From a checkpoint of a small mixture-of-experts model trained on Wikipedia: a softmax router.
Below are experts of layer 9 (counted from 0) of a mixture-of-experts language model. Rows are named router (the router's row for the expert), gate (a neuron's input weights, with its number), up (a neuron's input weights, with its number), down (a neuron's output weights, with its number) and show model dimensions 64-127. Each number is 128 + 32 x the weight over its row's rms, rounded and kept within 0 to 255. Numbers have three digits each.
After each expert's rows: a language model's description of what the expert responds to; "gets" lists some tokens that make up at least twice as much of what it gets as of all text. This comes from a sample of Wikipedia text that the model never trained on. Tokens count by the router's weight.

# expert 10
router:074135133141139155160107131120090134171123121136187139123135119088209086168114129149149179132106129119076153110097162101118122121086174110128111112105133083162108154129108109108097141126162121
gate0:176074098134105134156105087104179114078103172097159069082167114121102132156091151131059136114095074148107134122109164104120153089154068137000104092115154167121192113159125068159090200168153151
up0:100220166130098130136158151116128126122133128154069177084115133161149140151094085137129216089108118087100100104125149169148119155108155155121156171130127187122187149139090149126143128104090164
down0:133078094151040173155158191130081090096136102123114147129054170173121153113100154161141146120076084081116093124141109115145096122118109182136150110086129141136135154146151118190130130121132158
What it handles: Closing punctuation and numbers. Closing brackets, quotes, dollar signs and digits inside measurements, money and number strings, such as ) after meters, ] and million.
gets: "\"", ")", " ", "'", " 1", " 2"

# expert 30
router:170093106055145083110153088104213151194120111152106152171135078110163141178106107140135121111156159097193146125111112139124133136195126127141153133128111148083142078124143128141189117119098155
gate0:122161151052071072171136175126137116158133107134161168080120138081127132121106167089123132150177102132125117188129053068172091184137160101146157108141148130140181160092146157170053115076109095
up0:122126178130146157119083107105104079175145071162116130098146095073207085118176162112151141117108147124136121088110208099094166126136128073158089082200137147142143087145106131088134118170107162
down0:159140106187090120183140103102131176116118091124111112173114093103147179112141116133154202117138162146165139133110107180095136098164109140175139113090084133184077090083076149094096136141131100
What it handles: Surname word pieces. Middle and final word pieces of personal and place names, such as -er in Dieter, -ley, -sson, -mann, -ford.
gets: "er", "e", "y", "in", "an", "n"

# expert 16
router:140135075137142163091146187080123156142101129154198141185183135166139105140136146078169041131143067116161099164178141143186143121090163150132102140095153123160161134098128098074158143116148137
gate0:145075092111138148069144161103157194107090119133171112154137136171093134163100148128128137134166116129112129128134113097192180163106116090099110128152108093206141213138136117050146109126197129
up0:060142129113159166115128121135158107142058109086122120151119159218086159128133122084193167105123162155179150136135188116166125077176109154081138093078165078134082127137148114069123111136102188
down0:186182155163123146160192098150106128073135088140081130152127123102182090144130099171097133155131088182056135087132081131084119180098108115156144150158095188149114067118086130134082099159141160
What it handles: Plural nouns and suffixes. Plural endings s, es, ers and plural or mass nouns such as people, members, information, music, games, often before a comma.
gets: "s", "es", "ers", " people", " members", " music"

# expert 7
router:184065105099134133140102159134148112146221118141087090161151154115152176059134135122145130087104114138149094119119087138079138135072131125106140082148180143161069145177110063113137147139144157
gate0:107152133145142096126139181157207158074177086150157145152129124112148113070134168108174171188105099189081157099114140163106195150139119129131063133147123123137193110118093128133165118139143126
up0:106140175046109078146087131086090086146114119105125121163101092101114150131127158111104161111136109130170136145108181134083143153120137132166151171120104098131104176095119178135146186138120165
down0:137167111139107092090204099113151117137153116115049157098155070092129189133159163099115145109208129169112132112196160161103107191139188110100135108141096139125129160108122175160112135148186155
What it handles: Nominal heads after the. Words right after the, such as one, latter, city, majority and nationality adjectives, plus as and among introducing a role or date.
gets: " as", " first", " of", " one", " city", " end"

# expert 5
router:126124121141167155153078148166073154073157154118103132151151169112135158100084122097161132115138131149154178069100099133122092124204047066153097143110162170100168134156043118112111178128116118
gate0:107107130153088131171147146143185098114101039157175125117138155144137128084148126118108134131114162128154148189096147167110149104125199103112120116083125154091184112086133139209155159137095185
up0:115175137085081123113101175090098060172144138132096072114085086161118180088098160182138078066128074116126082093122160155166152172111159136109169133092156136162127136116148096116150092140132099
down0:140142173101170143131104097116093213146075152114143094171116146219129164108104116103086132098131090181094124119140147155148131158108166141052195124135065123126150152175121078128122129119105111
What it handles: Place and time prepositions. Prepositions, mostly in, also during, until, near, on, before a place or date, as in a railway line in southeastern Tokushima, in 1953.
gets: " in", " In", " of", "In", " from", " on"

# expert 17
router:117145158126122131134091120140133095098110135121122105111079120131141183181037149131102120062100155152115088126138063142154157117136100063143110127180146127152116074117106145110088157115143131
gate0:166099134086163141117178133161128129073116145108183111125168124172107165131170151094118107093157194131099073112102113161177059174122137090097125113174152087147116152126099086139109144126063184
up0:144112142095189117106151138184110143085134128179077113146091191132113129110079145087167071052097114147162128075110113150172161108163055153136166076106126146160113144133063135137104079147162113
down0:127143159132093178144123092137154127119131132151144115161134097120172132070144053118102115084145168157194080083156119123068121146151123103151132122140087113164070137107115103124079126142115148
What it handles: Month names in dates. Month names beginning dates, often in tables or after on or in, such as August 3, 2015 and 20 December 2019.
gets: " on", " for", " by", " from", " in", " March"

# expert 25
router:096114139121131102124130080181134075171086178128064134133116073138069127184139129134150068144119174128128131099134100118157168116162122145099102169130141117141147178146186182176150129143123110
gate0:141070123134190158140191145152092117182156121191159149109177112188117116139213115105097084127149152092114100078097112141079095061108116062146093157119133129063170170127119162072067122144154146
up0:168096100106082067112170075195167087119150116094109178119143116134157110166186108144111118086181132097122057121211153210149195160129183096121132078164161107072139119127166122118187178204137147
down0:183087120137102175129113086148057113123183130103133174132141136122063111145119107098122109170123110136078180167095139124108086069113153141133122065137094126191098090084157131100105147173069154
What it handles: Verbs and auxiliaries. Main verbs and auxiliaries after a subject or to, such as was, is, has been, became, captured, administer, rolled.
gets: " was", " is", " were", " are", " had", " has"

# expert 6
router:135162094141168142117100117162107143186128143151153135086135095103091121152120144062147088165123101149119162087120093124184103154157049139121179130157113117087122108066086106176159146083106082
gate0:138116139144083146109122089164127131157081130131136137104110078084131136099099158097126052117105148183127136095102120115164101118141066124134136115144092142157128069043186147118127152074126111
up0:127149165118140178089150143113171117118141135169183161146121152107095111143085143102086143165133176081120162185141133102127077184101129154149145158137152154106160083120096124155111126149099136
down0:150118090077110194129135054105167105134127117095151118128115146122166123108137109144079185153139187114124145172115162168117046169125176082065180166130076115157112080153152113120077099132094139
What it handles: Function words and suffixes. Mid-sentence words like of, to, there, years, well, plus verb endings ed, ing, ly, as in commonly known.
gets: " of", "ed", "ing", " by", "ly", " years"